config.toml
num_hidden_layers = 12
hidden_size = 256
n_experts = 128
experts_per_token = 4
d_expert = 128
d_shared_expert = 0
hidden_act = "relu"
moe_layers = [1, 2, 3, 4, 5, 6, 7, 8, 9, 10, 11]
router_score = "softmax"
normalize_top_k = true
routed_scale = 2.0
balance_loss = 0.0024
balance_bias = false
init_std_router = 0.023
lr_router = 0.000512
num_attention_heads = 2
num_key_value_heads = 1
head_dim = 128
vocab_size = 8192
norm = "layernorm"
norm_place = "pre"
norm_eps = 1e-05
positions = "rope"
rope_theta = 22800.0
rope_fraction = 0.5
qk_norm = true
attn_scale = 0.0884
tie_word_embeddings = false
parallel_block = false
extras = ["capped logits"]
init = "uniform"
init_std_qkv = 0.0502
init_std_o = 0.0103
init_std_up = 0.0502
init_std_down = 0.0103
optimizer = "soap_variant"
learning_rate = 0.00529
lr_mult_qkv = 0.7
lr_mult_o = 1.66
beta1 = 0.95
beta2 = 0.95
lr_head = 0.00657
warmup_steps = 136
schedule = "wsd"
decay_fraction = 0.858
decay_shape = "linear"
final_lr_fraction = 0.0
batch_tokens = [65536, 131072, 196608]
max_seq_len = 256
doc_mask = true
train_tokens = 883800000
max_steps = 7081
dataset = "wikipedia_en"
Below are experts of layer 2 (counted from 0) of a mixture-of-experts language model. Rows are named router (the router's row for the expert), up (a neuron's input weights, with its number) and show model dimensions 192-223. Each number is 500 + 40 x the weight over its row's rms, rounded and kept within 0 to 999. Numbers have three digits each.
Before each expert's rows: a language model's description of what the expert responds to. This comes from a sample of Wikipedia text that the model never trained on.

# expert 40
What it handles: Past-tense event verbs in biographies and sports or election text, such as became, won, released, began, and Total in score tables.
router:479544486532461484544582419586520509498486510489489565536521549500509507505501489438511527490512
up0:575474471445508493485504454471531506464570441503528523540486504544536530501524481481574562490458
up1:474533482503508566459486478453514482492487496479516501582526460451491512539509516513533557503472
up2:493507519540482413489465526489500431516444468505529486447538450469554460529535394507569467544406
up3:541486481505482461486498495542446535446582533479484507501485517488525537471407558456520530491455
up4:529440487509557517495445538506495547479481502517479580555545500491505524578462548501495558467583
up5:499441454475555497495551472529492540513456494461479498490472524430539548632515429509499551489486
up6:467466488498491544492556501468583528459479468498448512467553516539566552432566478538501531493472
up7:553497517474518487497460496511534546487493456439458504473476600529463503478485512508558501540538
up8:571513590440423484512474488486513456454490503523502534546501504485488534505563532494475430494513
up9:540451490530515471529481558461528536485518478434478501534504538490450533458468535555546524488514
up10:434541458522480471471526446494468472477548492534481508481488467583462457545412446467443495495505
up11:489495481461575485481468512534519469421465481488487528495535505501497515432465604461540510435439
up12:505481486476502458537496477506564414465475493486534481531573496428451493567527475477463482467522
up13:536417541543537516537520508545505514454552524488453496539561539493531531525469559569450562476437
up14:541487536484465508515490494480541509510542490527425595508472470500463578550525491492520451500530
up15:545519532561562545556505483582453514553479509456509431557461470499417463477506477429534465532538
up16:453528463586534490441494505530475487512493544442439512480505468551528518453533493531503519535489
up17:489578520460441498514497571491499440469456459543495487519568501467472461525492523598499511549463
up18:479531454565574473463558436520464487491508495500532589459466484558544509501413471462450527488457
up19:471499448513595464517563398571542477489541527452451491488581566489475480545493523543506591484393
up20:594468460554512505533570422503505506546495479477424501554524462479602466531508530486488581502514
up21:471502546431468434475436551489552546474555521500512540489506499502482487443539532443472459489517
up22:464493449520494524593557418516469476412479472499449495464508469420477519493558530496505528494447
up23:501487505465527448474548502461479499476467514507473490504497584453411560444515502441513441554479
up24:506438491487489545523557521431457487465489528459532466449528491477528490501474541513539439510453
up25:584515565466525448499492473460458564532486475455487469473517447528494522519545511511532554559560
up26:490557484542508552530561478531497504469479516543488489455542507504523484529536507548440556467498
up27:453522462540496531529538494539443535518523490550452613516550509609503536510505534557471477525433
up28:470534509481537559534521495541463505473468573541517496555485501498545485440489529474561508581455
up29:534443500455496480599499474508486518520493497483514471487485474540488497499485501439525529479505
up30:522481576584425498491509534403503541514419527549569485569538543522556489540462552488436508493532
up31:486538491505426484501524541527485572502486518523493511486491461440481458509523527482505468604499
up32:462529486567504463522466570489447578483505556518473435431527491453529464457453526471452520573551
up33:509495497551514432523536497573539585500456475489495527426465534552504484528446523542411457536485
up34:548495465528495478506526519569471534537497434538480503469479511503536513457495484513502450570564
up35:523518472483527555434509517449519555508482561517522547523549523491419532523487502472549516470501
up36:510457489474542453527467513553491514448517476498534447486503496462521558466497567505496447518476
up37:490462515536531482525531525544519456483486476472409515498513489517557566405509531536540546385468
up38:500525442459415427495507498486534491549531509518493538570523518533545458511511500552504482507500
up39:547470409558492537539571465482519496448526537477458502497499486445510552458433504505450518480480
up40:504505444508525467539493502538517527503592530481489518505517496468491507476516511506449430517442
up41:498604443491580509458546463438594500511471444551482480555531475521548475474514514501546495505465
up42:484515510454582462459551481451449473516491453594476438497539524524387538510498440541511535551508
up43:421444572541553460491493510512450510525524496508476489531570478491552448485518577548486479570505
up44:504518537497545538519504514493543420504509480457489483537448526503445520550572541575513515536448
up45:472500543459454531512530412540510523481482579486477504507584495497484517580499491521603537495515
up46:491507502544531489456465445450514489508507459549457505456490463462495524522453481558516585522478
up47:463491471479544539466426427528486454456534476489509462501513484457524507481569504475515504555502
up48:483481507501472472449584507540581535445542507444466452445445483484440468456474471486588550513547
up49:541565445514436448486523487496480523557524509499500474438436542479532567551526509530539600469481
up50:450481526489456527505525533563459526491501556467577553484572522482523478544552480479571498483563
up51:547489466458544500554497566559526509491499525461439535582471480466497534503508543500504524508486
up52:520505423575498523488467454457499529526499577472508595420440556435463506518543444459522493470532
up53:592512482509566510493462499589490559569485575483526508536497468550516532490549483509488503536464
up54:479527514412467506486469493487594557478578461526496514549537491484460563481559482458557510531507
up55:446471528465567539511491525504538531529456465407506493516520455437465529609514545523477494523569
up56:526477466524464550481565487463541463465561432552508526519578508588542523406473546443560495512504
up57:496498508498490506464535488500489491460519475531568548473533540518474548516532446500505472533550
up58:476477486485513508497561567561457438469551506525437564464558563499509571529515505456506560515521
up59:533428476524479442491492439513461564525465474508483483536587572446517540478542506493526497487512
up60:495469501406567551493545545526447440517528453497498577500520538501524561544443543515480478505520
up61:538458489588496486465464410502485510492438463429495427561530473471536498483509487469562518490499
up62:533540489563484498553555481492519527523452501482400486461506520461485503535462517495519486408552
up63:528490502532626538490510579535466492505489489536462523484458530582497517542518441531472425508506
up64:571483406515498456558460466476455548551525527535510451586507494524535522610474427439424626513483
up65:471479493527568476524414466503517556483549477482490590455578492478444499536518431516544454432466
up66:475484459498439452586507481593510467515479482438516516467577516438550482486520487452509524521500
up67:529471517516499460566514477552509469467530461438442442489553538524452565453492512506503545464481
up68:573514491471498478438497467506536556542534476419482574535427536516552444470486473548565511477456
up69:467453478477493518468452412522449469476530573458492537559476484419476525535491452487459510485570
up70:543507483511544436556471462499510483562516530529486502486499567547463486462441498520444480467467
up71:515527463482502548455487584479571569464508428515447460510475570448519509491494495537470516487465
up72:547520445486491520518517510501511530473571499489535499527504464511508491530521564544527524416510
up73:478482523440518488478560477532497531511607563492545506474485523448414544526552491493545538549475
up74:459428475513536503591433513521486549526484518451474545540484526442471552492575489570524484563453
up75:476541485499423562516443493491501480454508465454485545482485541528458459533572548548557490573464
up76:416458473606518500456473492516532411497518496497503527534530494502470455464497542523504461505539
up77:518492487476479469574435533531536499524458511462463528487513525511536515498599544478514589526520
up78:549493509498504453556484513516515444495508501509484514546414491467501497495497503487527523410480
up79:507473537556449433469511505546510477453553537499464435550489486538499507494491455462454462509472
up80:518448427466518498526556407569571508467516496524483483417508426490479531515516497509537520521453
up81:462529524427519458428530545518574486484572556500538559492534490479469503507506592489470500510491
up82:489469583526549548505458560477448549543481479534517525432579482471536423519458511545469518544565
up83:440562457555489542505556499468453450498490457458453531438553421484483507528513462489545521514440
up84:502460485550489477499524498472484524551513546423511505520531543479489554425450507467459548421543
up85:494517504466499507566501499489526511483495509494541573488518552513514468500558417507508562521545
up86:475491420478481524480488575451500496498505493458459537508516445481542468446446534471458480434431
up87:433583565485493541533581471526460508472511611478515529537574539446496512504546587501529577463512
up88:548566494455521515507556459541541525544514460489494597509515577544421524458583470455519558456466
up89:471490486530489515504508522540546480424470503469449512416503471486450535454519534501566456504503
up90:440337527506436456469524448491466519501515512473534530523516495461421536531517569503476461509516
up91:555476507541519486526561470517487481531554494445454527561565491511480579523521455435537505391503
up92:457476478437514476522542550472490476422526560535516492483542474511512554495457495470513523416528
up93:558508524546532536494521478397569550512520495449579542468505480509594526503506495491519512497524
up94:494445458506527438429478539427497566598467528418540524437435499527496497520453532433533549482478
up95:471492471529568434419524514525479460444561520474531467446496564544452495478529544507527484544515
up96:515492496537551490483569532391480516509454569549513503511462549558522492565477454463447570553483
up97:498495481560488505468494460466582492521481462469496438577503492512524566526512538484475548441446
up98:529567437452482512477518503483466437544577450493542496502565470542530504491489479506523527532477
up99:526536561544527419471483466488469505504443520470438511591475479527537447535593554487470486476542
up100:533441523511549464499515522562458514509558532455519565391535479424519514498568502498457542492476
up101:503552496517485497523582477533489548542558560526516563495486509478539537430484498536561493498527
up102:530498457478516492528513387495458465586457519472425524531546450470450569476520494461476427564494
up103:519550481541520478483507486511441561503511451464488520525469525559490527489531557527416443483498
up104:515534526488545462539553506459550535528524566510559556541545469477459527481563465464532476499465
up105:488504554465557458529535455444469542523526420416439571442465533491511485494509485510439403528447
up106:447508524523443425476566487515497509544509483488573449471568496486509498496436550499533503456520
up107:509569532466498475483500496578507466493483536492454506488570521554439512537610510519537472496399
up108:545483463521477455468514482493535521478540476498540593482504477460470445549554540529481469474513
up109:577536512535557465519500534487493553435439520479493464484573528549538464514580491576519558410496
up110:482524545473466452528531417528467545528463492431448590499544507492480501492466512509524535528517
up111:526531470436512466507446467468562528487525505511445461534455471552431527539469529547458509443527
up112:419459450516492491478596516593534501511477542465508516486529527515492559500440476530502488506492
up113:478553475439539520464543516467520474470484515470525547487431459494481465460488566540555444483478
up114:525473500550539536532499453509403509538549464575507497448565534466448607459588490481486422448576
up115:572537493507526496511498492449577506545509502442499497480531547475459469489501449550466477483469
up116:547517525449565519489505531549535495540491528461468485477649558515539459452490462544478585527498
up117:447534510519533490504531460461496549394498508470476485519509563528397507503458542628503548470461
up118:486547473466509492600492494521565521535487520512456521418537516515518473486532560570436494486570
up119:523518491522465478393529491499487478517504479503480518427517572529516516576500471538485532497519
up120:471554429506505560525462541488472404528558456472506475565538508523516499513500453536492463551550
up121:523551542466561553462527465563542547480523499475526536418494509522479581550466498485523591585497
up122:464593471474417485538585498473569514494533493510526551526488545522523474558547476566483483443431
up123:398486446464544472511505550483540511468465511455424569462531480546518540486519462522522507515517
up124:537571502454525468484571490562460515469511575525447543481480490485510504538528535553532469482529
up125:414428519477504524560508445511411467479544492596534512479559500607594502510476437484446535456500
up126:492463589543504512536524553541483559565509494477478532457476576471524446497460555537524519504465
up127:492587480518513515517508483489448573491538507504558553413547513527478506455480529506522567539541

# expert 27
What it handles: Sports words in match and season reports, such as play, game, team, football, Stadium, Park, Cup, often after a hyphen ("semi-play").
router:483488466595496482423470428579461473477496473525506512488490513524467520518521437463580529482461
up0:515547549503494498520523520516548512496482525526574505438525506503426479539480579492491508507508
up1:491454548485469472477466517523424590475494438454439495483469520506526478451518563515542534592467
up2:479431475462490418451485499483506511495604512503537520497534504455495510450483486519515543513507
up3:505558494544573494466458472505472579488551491542477488455506556534543529489477408496546483498523
up4:500493524508429432460516463574530521390527527583575546508499439469475489432507444493549462534520
up5:442410493475505522449514445482421413528506486508530509497512468537479543504566502520467474505487
up6:492500459508503498453495497415489452503516507567505514541507526493496492446475539498522481512489
up7:589497501528472537553530517520458540432487543498521473513505478503463565542512530524528453531471
up8:515492528501498455467452505468493434542571507515496491474564513468474561509493463532539472522456
up9:445559444547506465518479458576433510426508418505494532528513515473514510513513442430449466535425
up10:488488509538504449501522435484520553577563491541417483489481570468501502532514493476567566504461
up11:422454469575545462503471503490489526566531399528426522512542451521562493505530518512486434475457
up12:607555546511518437480448495539527520472552484519514463510542519568473497558590481461499520470491
up13:520546518560477532446501564547421528508532458536503494505524476460547490419536467489472571510570
up14:473571485460518529441543485438424598501499464517519545425508493487509513500530536561565529510503
up15:462430461536479467437511527541550465452552538471574492519545436479501512491526537547521455482517
up16:477467508455524482464468536565460491479541464491472491593529519504549502484518579490550536553510
up17:544542489433526461422551544509516528517577551511546481556525551573445516506474482496481539542487
up18:462489520508443522489565510448451495470558569515445455506543460532449542502450484531495461486469
up19:433463500500458552422483423470516491427541494468448565494550480447547530510524516432494442466462
up20:474504463601422544431448530506466492501476488554520475466565487547531435566542463565520493524485
up21:507485538570543501523644509512425406463486497474452492497465514440538478523480554476532462554501
up22:537483478537515450437512393492526532537494511477455526464506516522485442485446462545595482516492
up23:508515510548519492497447500483535520540489478444479541460531519453497458519517511525497505456473
up24:415494442501493493440491531520524529465474518446505510480477473518477463512530522490523561490473
up25:552409513461476521465508513474456503487533509476498553419498545526491507567581484468520479482517
up26:510463496525568445523440498449472523473516526506472459441488475500454499498552513489477467446540
up27:501449524549502512481595474464514448544496483483429459480446468555528516568416476470513535509470
up28:536486482544485522404508525562523557459524458501469507512443559514477481547547440437482442533481
up29:509493493536463510501500549468475559511502538590529495504546495462492483511494542467477544504452
up30:562505454485482470464516499481506429477497524574493550459512486536499561518454499488530507575440
up31:486460580460528519476446504449477527489481481526494537516468408498517557572496453432576507472506
up32:506455456599497449461477422500468446446552493511522515532488488444520499487539521530511448549516
up33:487480444498452464554439511484469496517511486503549451462493536489502503478501535551470537530532
up34:495556509478543461556558496471525518503526468458517511432521494567467532483485521565565491480426
up35:582547469500519536523484520490503560533524480511597495492414435552540490481528514469492480508460
up36:464459487507532488493520509492453575505527548456493543522530489532516488496450594565553440559474
up37:495433476586480496414423458535520487462529543483463514508523486524470487506486511436482483436507
up38:439456508574521530443503455517458480469579486554554458509457462494504561485550492490469537517504
up39:541483445449520540462453463436532522526487498405482538425505432490570518529463527459502547532477
up40:453480469590468469497541499441474508454433433483506608557511502565554528477549485500517485454464
up41:504603526473541502514432464478445459436464484523501499509488463551449535474477496502492516508476
up42:519484524551574551507511427517489550489451489524440498469574564468421492495511410524478524493414
up43:558466401466437511528506465498566546522526510494540518454518548494505550538482480494490462477469
up44:487438452596477492460500476503465582471509565464512523499512502472544476435534500534464556483504
up45:502517522512493489429539438629508492498551526522466583537524511519530586528512526557547512524480
up46:457459539564523478419450450495434422484533550465515482464509457472532529513503464527538505452478
up47:511475525555496437493512456472508523497567445560443494431472546557521486512509535515585431536464
up48:523536419481509517489514466474431547541479545470516451546523535489475456480559458472528541544517
up49:560543489448469531452571449527533494503562504527424594520523479462479523476568500483550531470454
up50:563462492543508538437440471534502414488461453495486491492510533534455503469512483505470528550412
up51:437502468505460476486491527511445491477485549513468497510523477537540497481539471521496491538495
up52:471527467522503479477494544514494428498479478536419515435533507487466520524526438456446538505552
up53:467440487519424447475545454529575553507489531542471537455479513453458559551549519460487538433448
up54:481486421592569509462539523466556439458575503497492476463552528508500471477499457470504549517423
up55:621535514490427522497579521454488413496510447533428493500535529497516429419525477543490573469510
up56:481465468477508466445471476480478424522488570516450497544507533451461497548493501432504580495531
up57:486457527516458482457429598497479509508523489542563512454438391440556463539551538519519485524517
up58:496558461480543496502567459538512503471532518449411537496518537464435538486564472478519442517464
up59:553451512533441512449441439563469523443420552515566422499522546412466447530482491545479508531487
up60:476539482479520469462427488525496572455525427493500451512550500522569515510536479475506510483434
up61:512482425527547472506498410438514454444452605535533506519555512377460541524616518538523504478537
up62:485486520606464414457482526462471480457481486461524499475518539463558509523557516486508463491539
up63:523499528461412565494501473465495519439480508509525588514546501494515490491528528473498454570478
up64:519578566484515502552513501439548572523506517528523528478526481515554495478451516578456369556494
up65:490469501570534459504432497549516450418527447480509523449529529547492504469442410528549509508467
up66:529467478547497481462499443493501514566532504478508421494550509552499536482519513485619500504411
up67:489548460471430447473497487495556514521489486517419544540533461560550466479474419456487479500498
up68:471491536498522440516478458486473578454479559482549551534453423509518597505511527471553489532475
up69:472442568499537503485491448473518490452543520589553491524506522480541479538519463482475547471487
up70:537508416526512416497538528498463478544449584499436467520576492496519536417469532526589557508504
up71:577436522513543477505526540488523472510526548544459536450503523496465525555427516488532507477442
up72:493509509512588448477448532530466439494561505481516523547481545488532554488445473505506460484491
up73:513531481502445479458475482478434415558550413472508545514525502528459444495492529467453493518479
up74:478544455517483443485486445561477575515499469508496486443484512566441555471489508551519491431442
up75:498449483527497495532602522522555404530582458480488537492517506486437547551507487494584531472482
up76:493538496563493452467526466550450499435476535502462456490534521538533442588552467502497481566499
up77:522469442530558489508474433495515558520473584473499533438572409525506532539545462469519437477449
up78:457531520599419539470513523488520499421501520441504559506530483506397505453567511502491544506414
up79:535507553551455524496521473570515590528397526530511567511565455489488505534544500405557581530476
up80:501489420451535514499513500522466511470499383513527474509460470478453526484519513543465476528512
up81:446512472486477484473494455463565449494570491549513477454529593540459519518432480571542533494369
up82:510487481440511537433463439570487484379522472495396606471554493488498520553506522526539515504475
up83:487503462508447473513481438542456435463485447606483520545510502496548467509509532506511479605537
up84:537415472538428488516546530517509465482480434527520579490529474445455386498443495397513514560515
up85:443462460549497528497466557531480547504611521484490470485504573424500442515481411579544558544455
up86:446506524570507456442480479483600476480513521502559559562505493488560457523577477553539458554498
up87:488560489427476427447528552471477535504464523493612470504489473530462502454465489519535498552518
up88:541528421503524517491440505488473506513537516563519528523574489480482505519552401558556533483412
up89:487524389516494497483536473421541477534536470499502492499455560405531452438543442550460459537493
up90:430481463516555492558562442566479530433444481461484507460510486430499537539550477547514522542373
up91:486444552483577517488546490523490504525588504532490524463528426516416414459531499495461423496512
up92:551484547505521518488519448551523473468508499485524507527503458510534571490538451461546473437562
up93:476532479463544525510519496466472486412585553525596438438462462530459543521424561545515485501437
up94:538498469483532477477469469593511480490438554459594489454545557515501501505493421540558498467506
up95:514559438555454516526460484465545425467516440496512496499537473482511492487383455558467486590492
up96:496459495526567421488523426530478527488521540503536538522515455548524466532561536446488471528451
up97:480441525498468466504491525459459493534435557549512501491456524476568537462518460499519547643468
up98:483523451517485534469561485484452494501510470500524463466601491481484551494472475507499483554522
up99:528524474423470438560510410484527512537569486498481576486473440541570534448481396484471482527416
up100:558486469566481471453494453551477554515481444447445505532497490605491471569496469486451541547458
up101:519514451509413433535542509521573501518482544428517531490597541521470479480535424521600522492502
up102:473477432513424534460513449569523573516618482453481449476480512471469488527453523485529499495512
up103:507426496513499469517476479456454434495479536478481548514458469461512513525536481480521528476453
up104:504564453529509481494521474484473508516517553478494507455552568557516456473486544531529570491452
up105:413513457510481480443476517549500480485515511566533509490538498501430531453518534482551495511425
up106:482516550537533453469461455547473517533520557551513496504490497496460594532519641420520517511480
up107:465513507519512467502453462498573487488583487529501471535578452557458476463519528481548550473422
up108:515501479592534508482554526491503511465529494511497458510463509521417546516483462459525467520449
up109:457439494532537481538433502417440507468471522547488468508489434469542439477483496519503508492490
up110:549458510516497439401441444503444464497474476526442572480461479455529467507551486429512486523479
up111:457553442454532496462550500488506512539503476512565573548504558523533428534488498485507463492506
up112:482490488535510555486458460471508500481511550443523474424491469442432508529548485532503499434535
up113:477487438500472460485473466563468484458516433474522462462465524486497440514489544457524512548489
up114:496514466479527429503518529483553491453495413467563539524549469534484442461528527477481492506504
up115:538464467603475526496575552468530533484515534488529487451455465552514504478428518487517522584495
up116:514492445484493528503474478488478477577498550485568589486516467585535508496584482599538531494427
up117:539502476490502530454475573424464494518540461594478465481554480484541524481506523511513514555471
up118:525511502588503481547513489524553530434511496526560479494538552532581529579516522485528547523529
up119:444583445537504479465536477509492487473528515498529511484519438605527498508515497490523527587447
up120:539475493517450465457558498602501529493459504476497583522489503506496486541592546520566589486602
up121:533436492540462451522554527420494516492524479467450585471445485508492550511461453465516474543417
up122:553469507498500470460537466532474534422492457514506501489541423451466535499547550506518462544462
up123:572506454484531492536511557500427486461524491552516489471516488517488437453546464495430461519444
up124:513483556490544525515491451519463501477506506522460463510529477482515458491490507472440556490531
up125:466518477524488463527487507549529514478559591464552551507556491516472459515498545499484464422480
up126:490504500519564440476489513537509489499505426532555524570493509460480501517501495536546512522511
up127:465499503510531585525473443526495472482566472438525554470464544466484548458448510468524449536466